From a checkpoint of a small mixture-of-experts model trained on Wikipedia.
Training: a variant of Adam for the experts, 505M tokens, 4221 steps.
Below are experts of layer 5 (counted from 0) of a mixture-of-experts language model. Rows are named router (the router's row for the expert), gate (a neuron's input weights, with its number), up (a neuron's input weights, with its number), down (a neuron's output weights, with its number) and show model dimensions 0-191. Each number is 500 + 50 x the weight over its row's rms, rounded and kept within 0 to 999. Numbers have three digits each.
After each expert's rows: a language model's description of what the expert responds to. This comes from a sample of Wikipedia text that the model never trained on.

# expert 58
router:450482445503360406483585388481605560384471591547497536533515475460457497571539517528464431574391582400451505591575551538494443441497475409483480533444498507537471509471442551431508488506550493575469473458526460462441558480412415437512505485486496502472514461429463574493516450534510582523433508486476532539489495498579536383583497471609556460535542515475516452450574528492550407565511421519505500564532506487530505461556537507476570455510522534462473452493499586561475497525532545521483483437493555522455558403558587494555528487535385505575493548574507496495527516561429507495
gate0:448494466484419440535535427516490516478530564578478590469524532410509439559604554555501419555565472545433564505494582343520502506485478469444465571452456525500522619510476446379437467454479465562542484602474420465489542538577514501480423448474429508552564514485473547472530499489600565476501517560592418454498446512566532470555525451471565622543494506520484417455508514549516518595588467477485567481524476447465481477434609521435595521584479519530495512445537573473495540511439505541471552470505523517491514469599558479533496475498504490493432495411482468476584528495580548469
up0:530535417422485533475527405498484481527447584572617603437483445479443513406518472538504592546580447434527520543469463475416496385462420463451441421523533456487528498533576442418493518495480418527486520475492488516479506503574432484485502492437521563509482506503542511474592471466487477527479609549535491438541512470504452417478534505528492462538482519409473416518472521547494490541484392530515559504611549512422478510436459466464500492425498354484476508494513519489447547492412570554617502581492548450422491492547598521566436489574501487430485478433417432460555461436445548548
down0:574531568453528561455463588481360429557470528425555506512500490525464518485460433416473505608459557460517417459311474504553461502459480565538557531484503540437455497498518447432422538534551574596505437496496494537529461532513487460530509505559454534579497443560446473468493564438524429495529473573461490540468530481533484530466509489518411462447545394455448554479460546457672494456534453434512467432407450460484514504481548546485557428496533518528488569569532526541496487538545510491433488569522475536619489549480500537539458507495522522532356538498477385509469552498460537490
What it handles: Final pieces ending words or sentences, such as periods after citations, plural s, and nouns like research, building, infrastructure, management.

# expert 23
router:408457494541425370426649441531663493345483558516537549544495481492451498508535525495489458565419517478491538552555483587503416516527570455446473544480533528489523481541467545435517429537535482573562491443498488420468528437493466471558484487493527512466401467449473589532482478508518588530445524542463470543496518503561499422554552453549569492560544412549511516493571462439462384494451548555529583549499525497509504468585507439448549551530496489433529468474545549502408488560511538455489538388543483543441578404530552460534526486543390472554542550539468528484481508513526479496
gate0:529384452566414458505546503480550471443504453469520526508568397500525567536504561506590426463504578468492499557564441447489447541531496552447442541560506542518454487490552521529464453549572592540568508436497491472501622509536485375571452645486489559518451474427480455475443505432443569504410517572541495536459581570503500557632518448464507537570564494489472431466482549517543481461509464556458494571471447563451450423507534571399438457573504488479632468492481531510466546519482476409544527478575485465416549449525509536502436524527476525503518497440498571524527557450516583495
up0:514506508462405498539522424503467546519534508495452440569466502537456511522578446521398584541516674555550481524485518559530537455490458424502501488535509440540481500565480554502536453473449524465336535513463559445494473485357518513451546432506497442516522512534502514482441510471566506512511463510474538452541469442439560443468482492486450500412433486455477537533511492541455524484399542414502474534537592468516539474368503417512482555453484612525490528483486424482459490468700582549508471368437522486526520520471471527468494466409452493482606504584484435478508459541477481522
down0:503474486482486563418514513497453621488534511461523498504514529534406404502515441505449579476596522501469482573557549481602447468518418474408545451490599522505498571441534466467553393538550555445505489513487552501522452455569526489584464441495399525452537550393514626528469459601524469449533486488435412543497523437424495490570474471522512543491505474568528525512404401486550516581555605528476488545543529535489458437531525529540536527507559530586454453497509439539478512475451534455469417548423512530425503494442382520533570399550453447516546440513551442440567522512443490548
What it handles: Abstract and social-domain words and their suffixes (social, economic, health, management, legislation), plus the AllMusic name in music reviews.

# expert 45
router:530411498436438434559573420506578543399553560496572512541564440531523410527591541557445473563555555504509492539646448537501438482566443510417463541466545569492515464488483627418467457559497536557439459483491541426528523499475538454509459554438545534471435519454434578454515504471389531554496492577473508538570501522479467442624487428505545415550589462498468529481562490515463488512419501504494617507595477447462485404547491481521498500525504503487546520448535604464481518543452473436472455407567476498476527454584516459523586504529411518558525529484452560537474551503529491481
gate0:555441421469508482460546494471570514436489485510496460493584488488467530489592469505570428506485482473463492522617536464497450532512555628445440550445555539510526530406448569430438462456462447499394424546505578449530413512476521450447399605532532494427536470393493557454509427475484494495432500471478493511530519519583425549510457606550533478500380419429507457464535453430516464462458549525630496534517511483438499506484532439450543501530425510456489535470485513521373417564469481495437458500525442503459564456495482512576470437462533479494468460470453505510539574633543455417
up0:503501554447444472509520402516468491416600509481499534537575501540480516468449529424474491527526457566551541454573585505502466451560529501450568537459479449508484520546475556458496521479531382514524473419492517420457554499495481535516464475451484634491412507540460473375553557461420498580477501518567565488406390502496542445462415482529498547514544463480460546470478612504492459503499502476462435531493552382462534543475483515529519529483477511544577516551573585617515513545394535493583610438453515420505480366469532448470548432465543562544462609484453501496445564549456464470
down0:531583456483443495511507513425545496504536535571408552473496480448429506547585555448436521541529566473522574449479436473536515488590538445506534589487517537445488469542541399600461582510552546506489535418463494512548506543567516596507453538510504530462532437530553470579513636526595440442483517468535489464462539511564480574515556451512563536418467571504483498491496491426598581548474480449399566466450506509537453402508546532569479540483583499519493512463529497410563521516548486563525518544515476480469500546558523366474438500615428427530587551497588459530481521517529439618
What it handles: Pipes, periods, digits and percent signs in census, election and climate tables, such as 53.5% male, Total votes, ±.

# expert 14
router:529523455425400473521550505507607552390635477480470493575527521537512479531482553488452452512396551476398495489572484527475502513517578410510427456523581530479451476491529610512503498560532550527453480477515484478420573511449489500605423531505546540492447494475507551481588508458574567519518508536424459571599520589549552471565444478547479505617467465568523524513474467403434364526483491505494601505525492500483442415551493506468509504560492499453457551525552581521505572560502460440542459395568520568470554418554439523500473503528522468547570472578468569478463507417522471487
gate0:550479483555418425537470537452432481521547459490401486478617524442482538512459508528472513461546538528528545523508587486557483560537485416441449513572506542560502567480422459415480488423502609478469505582573493427495521479448522549477449546541497483518445408371433563424525419469567576415480502593489521467457439458470548516470514424504475472512502450450451491466484484475390506431517544492436512558523584415473437465550456522472523529430565444539586502422482436439528591518490495551438497527570513389387570549563488455539498443527412487444448520461486436474442521461505487451
up0:467553462467379430522558477547553585426503481586375494473538502521590562435436429507481448464488516544407554515486544491519585505483495440462477505519604566551441498508486581507480486518496496501571557479456499561461560527357563468435461606509577458444453436449444481436586492575573605468391474499451482484562513519531532537520543399489509545498446440547482462496482474478511480524551491495499637442463495458489574463450492486504541537535481472456590518501487443499494563480506495556526522434516474521484546502430516515543437550432449603441427479455488594537427570506552571476
down0:526480530520630567555480562467413519487515435453540516479510484393367427474499455448504449543498523538482491480473498507509436591466476375577469511503517480564464503634556539469515478511621509485446476493576497523423515529504579561580514419540557517528482447494454485502569526539448448508498454433418496585411487501451569527511505515439543498563561540475507477517455498458414546452452539432472596584460524458480515471482550602552406499463578463438509453507443457576533540439437413556468473472498521565425509543529541500502549595513621554495480528513503503480541524418435438500
What it handles: Colons, pipes and equals signs after field labels in infoboxes, gene tables and taxoboxes, such as UniProt |, Species, Source:, JPL.

# expert 30
router:400479453501405445473594472461578529378514523515481498464558516408441441561557503426513461524472534398446492490555566509581414516521578483497502583515587532429526456467484480520496457476547476577464475416543447521414566499480489484573441465526483520470523450443504539487525510549490564438488404537518467562495477509579524400533439503585554467505625508489506465425519543445541399504480508543535528558478451527563353489602512494511473505542556542433591446468501531475510507576582453467473490457501527466384561472517508511533533515471442559501493494552574465498586514514395574506
gate0:466482515479567541480547501520503504456543500468429479515462470549483427511464453465491462517447491607498573484489507517462494522422552473521569455518520543507629527518487547543568532562506531569563411416593440513485533511445515477551469562407506501488456464477521442530517501516466536495438483513469541501541592502608481362592407512596488505523446528549552441561521566514575432551619477399460509494519418600555573515509446519511577513489443563486468500546427521480600498496419531476462491458556467533612527472466505572493461467565532430567495535376529588534416531579507462560
up0:448515522497487490439488513471527478477535556469514381590519428519465526517572528563525433502437496569544489570469482445540420504551538505390582441537536474473464515494303491498540468559545487520536456422586479495573487519462515418558500505452493418550470549602529482504506489449453469511484473467458510552545547525643476556550507444499464532561476562564508496582569594485609458480538518423606533480542472550660554496484531561505503484561499523449530471541431526497516515461456473541524431499567500535526521468499587616477435511482538547537512594537533561535495439578517503535
down0:561509510607483435503486509484527470524508495526522533525516493480492561519525652549595461497469493553544556569415495398491438485430571435509479481567553529501579572516533420506457536410555500542510445450497526391469549539499545495506477448513526573489431489505374518567506532489407521569545506442596430511459507527489531489472599561539538352524459608518494500603523413507499415541529465410551537470611556550491436531480508532576520468514512575543557505356469528459517483510468587528470526445450467547505511496452461534532441592558453550526483534484480517558522528487502517547
What it handles: Common nouns naming an entity type after the, his or a, such as album, company, wife, film, band, quartet.

# expert 31
router:461439512500478407519573465547530531344502595512533472532550426547455381487543553511450436557539482486600448480559501540465409521577452444449529565438499495422549467493429571424521465646540422566483507481500498441535554395517488537544417507489613528448553513518467497518462468463462559500498542558525510562531532545525497499573480427484528424578610473466462436460505508436575463504493533553534589562512509490521452479565502448512558553492601478439580504517574560519538467550487560507478473405581491472556592460519433425473545529519447484565477509489461510492481506485539534545
gate0:509462510476523512477497474475508574473448500391523540448522541395458506407591518467506513518429450500512548558570436487531502515569465476398514511493452481533500480524610493450449463547539444565506603525510488450492484501533471518530492517500495393374529479516479612444514531464528480578495456491478518490644409552558525567443416512514573435540554536513426467443515384483447449404459479505525468482499577478438518474517434499513454517524422472492404583415547475488575523575594537499624481483515410492455593508543534539512555593486449467471538523526489500443439524531580457577
up0:458470469478503513543540486543517513428481452401612517529482588451445411379586566486544419523434449437542445566564536474494490554465487455387486525442425448515549514476553578444585531509511371495535514553521569465509570598537527504529550508525521503490516489488476582526497468469568467538523512488528495435518505495551509583406509455520581533511607558535442448510444481472472443471438488460525536392546517380467519457594518451468458477506547495473485518490520531475555585521530499484461460493502441394494665471457466529537513599516452475452571508490600521461451459527553434513
down0:505506493441530530519555579473434552487485510599465559562495332514493596542512508586496552467514546489530509500517522492476592455491533493513473516495426562448447543508529460474536573486538521468561516485487519493497565696440459497404463527527586422429491550396536558461582429582471472520505483435565563520572467515492483449525460484488479465506430481430484479457456353516485485450490449493478424518478458447500571461463599496423460480414490564487486545420444527523463490515498421511591506502473531426496492514523661488527433502460523474428456547519527512501452441564533495425
What it handles: Pipes starting or splitting rows in athletics and Olympic medal tables, plus event words like Men's, Women's, relay.

# expert 49
router:362464476518492451495608483563630498398494538455460454513519490427552525502506546491557516575501546520520475561635500499508404448518564461447441496543573519558555504497475486478533461481559552531484490485578510538514556492470403486549530460527575565526491498403446561595496458547479576450441468541520500436506513462531484474555493436497490549534519438535522503531566512471463371451527548520585495502486553512489413459509508488511603500586459532423537434480485576417510447554543545438427497386562603571454504454579516527534427571557494412480582447497532547459526496443468483469
gate0:476490489439549386511626429527482485479447478477536473548532490501516470487535572489569507558503552512541515475563513382488560380375559309497562481437512501493533513533488537500501517452467463525407484456563496412448510554512479521508485509556535613497449470418374509562492528528494513460536514471477426443462605532594448522547500439510491510485504493427473468594473500507476426538468563501392587443461467486543444528526532502531587474546455570472388476483507507422572466514515471418506485511485532551438436581529462551472481517604434502545542473501463578525528520481497479442
up0:356494475442454516484498496581559513459424425479538512542471478402501440433483514486465554537472455451532438622552466455512542528483443506403486511469542534576408496496357540577485365508527459485406448488513518565478514501564487437536483439577501489478520564536517518506642487521479478473476559565509515471413524485454555504499477486483457512521532516522627501497485482504652430449495535478467498452432597505467464537511585531559503514521509477503415445552518530505489509529492438437562420519461491546356473439516560558466463488532471414497512509488553493396548464473499499412
down0:497478473517487484487601460463464568554446524405501483548474498486470494538474557500561524497437497573541438478485493470491483470500521419424559557468479538516527501571459578519455544574560406508507538598544507430455496537532446401496494486464439504546506495550513508558515433480530582556446580457487506480420510596534407419432573417551455509490541586427490461522521532452584440562528494598502466591443451584508496507490470512402531456483497439545494506480403504513469520460437662523549527526475475479565445516552543517411603499505492430470467449513506470393400489624494587499
What it handles: Pipes after dates, places or scores in list tables of officeholders, films and standings, plus sentence-final periods.

# expert 40
router:475546390430488422521552536420611575383598473517484467519469548576514469478484497464497500565494550445473477527600452592486442530517487509466443453497577569481532424524511593501539466541565519562445485485523477573491529517474439471572482537484552508428475492440501527515559521492527565567479485490443459580547558545501513514583499490547469443617439463496463521493498527385460437566452536507514623415554477461523410427516496443474549521502500509467443608461580586491530515555536454427509459415578527574535537470559453561484502516481394523583550536566517439439498563458491522446
gate7:485441523477502407523525467472555562463491491490541532477437615568554387500481432445636504453494497528541474596486480542511521552566479485430401443456455467460487469527558495536571390507527526583473484485515483512608514486449497516570467508403569538485459513453523564591590530458516535497484521543438461460543375622439515467553519462483518453443578447545474521442395552496493424579506552481507539493484460496467405483485564594433471590520498538487479551507481527474476563422475487461407410397515474451520528458487554563499485570422444554532490494483480504546441506495409545511
up7:538492454552533499537443524509460516516490488503485432550415474509364524487452511505482538628435514516432485413527482559543505490450490510461505466491505607682520541507513527537455505635484452520490567488448481490445530505522565333524475464485515469556464445530555509496567462570499545489540510477638512503451478578499590508549489474521561556507492605523507527449563385476521473502494466537482546541570564527506439513509479506451468479476453514542439498513524558440501486512461491518532454441506499538541549410503470538530519499427522531533538526599493483528505518593482273438
down7:538520411524501454502472527528508468490524544590537500555546504475599499437537442598448528495488468426508471454474477503563505525483384565528507529577432479567541577478500466539433553484478576513441478475510445477474504575546339583505454529563445514510399427522495478505447487473508511470473367511506546561502482439553545503517464458463484458458419496500505463425508577486545422495516473530467489460568495520381485448574390452589489568557535503566574558429569511529503485505601491479494638503502542527501449632553577531522438454521435583524570540544482499573532516552503528535
What it handles: Line breaks and leading dashes starting infobox fields (- Location:, - Weight:, - Height:), plus bullets, table pipes, and field words like Website.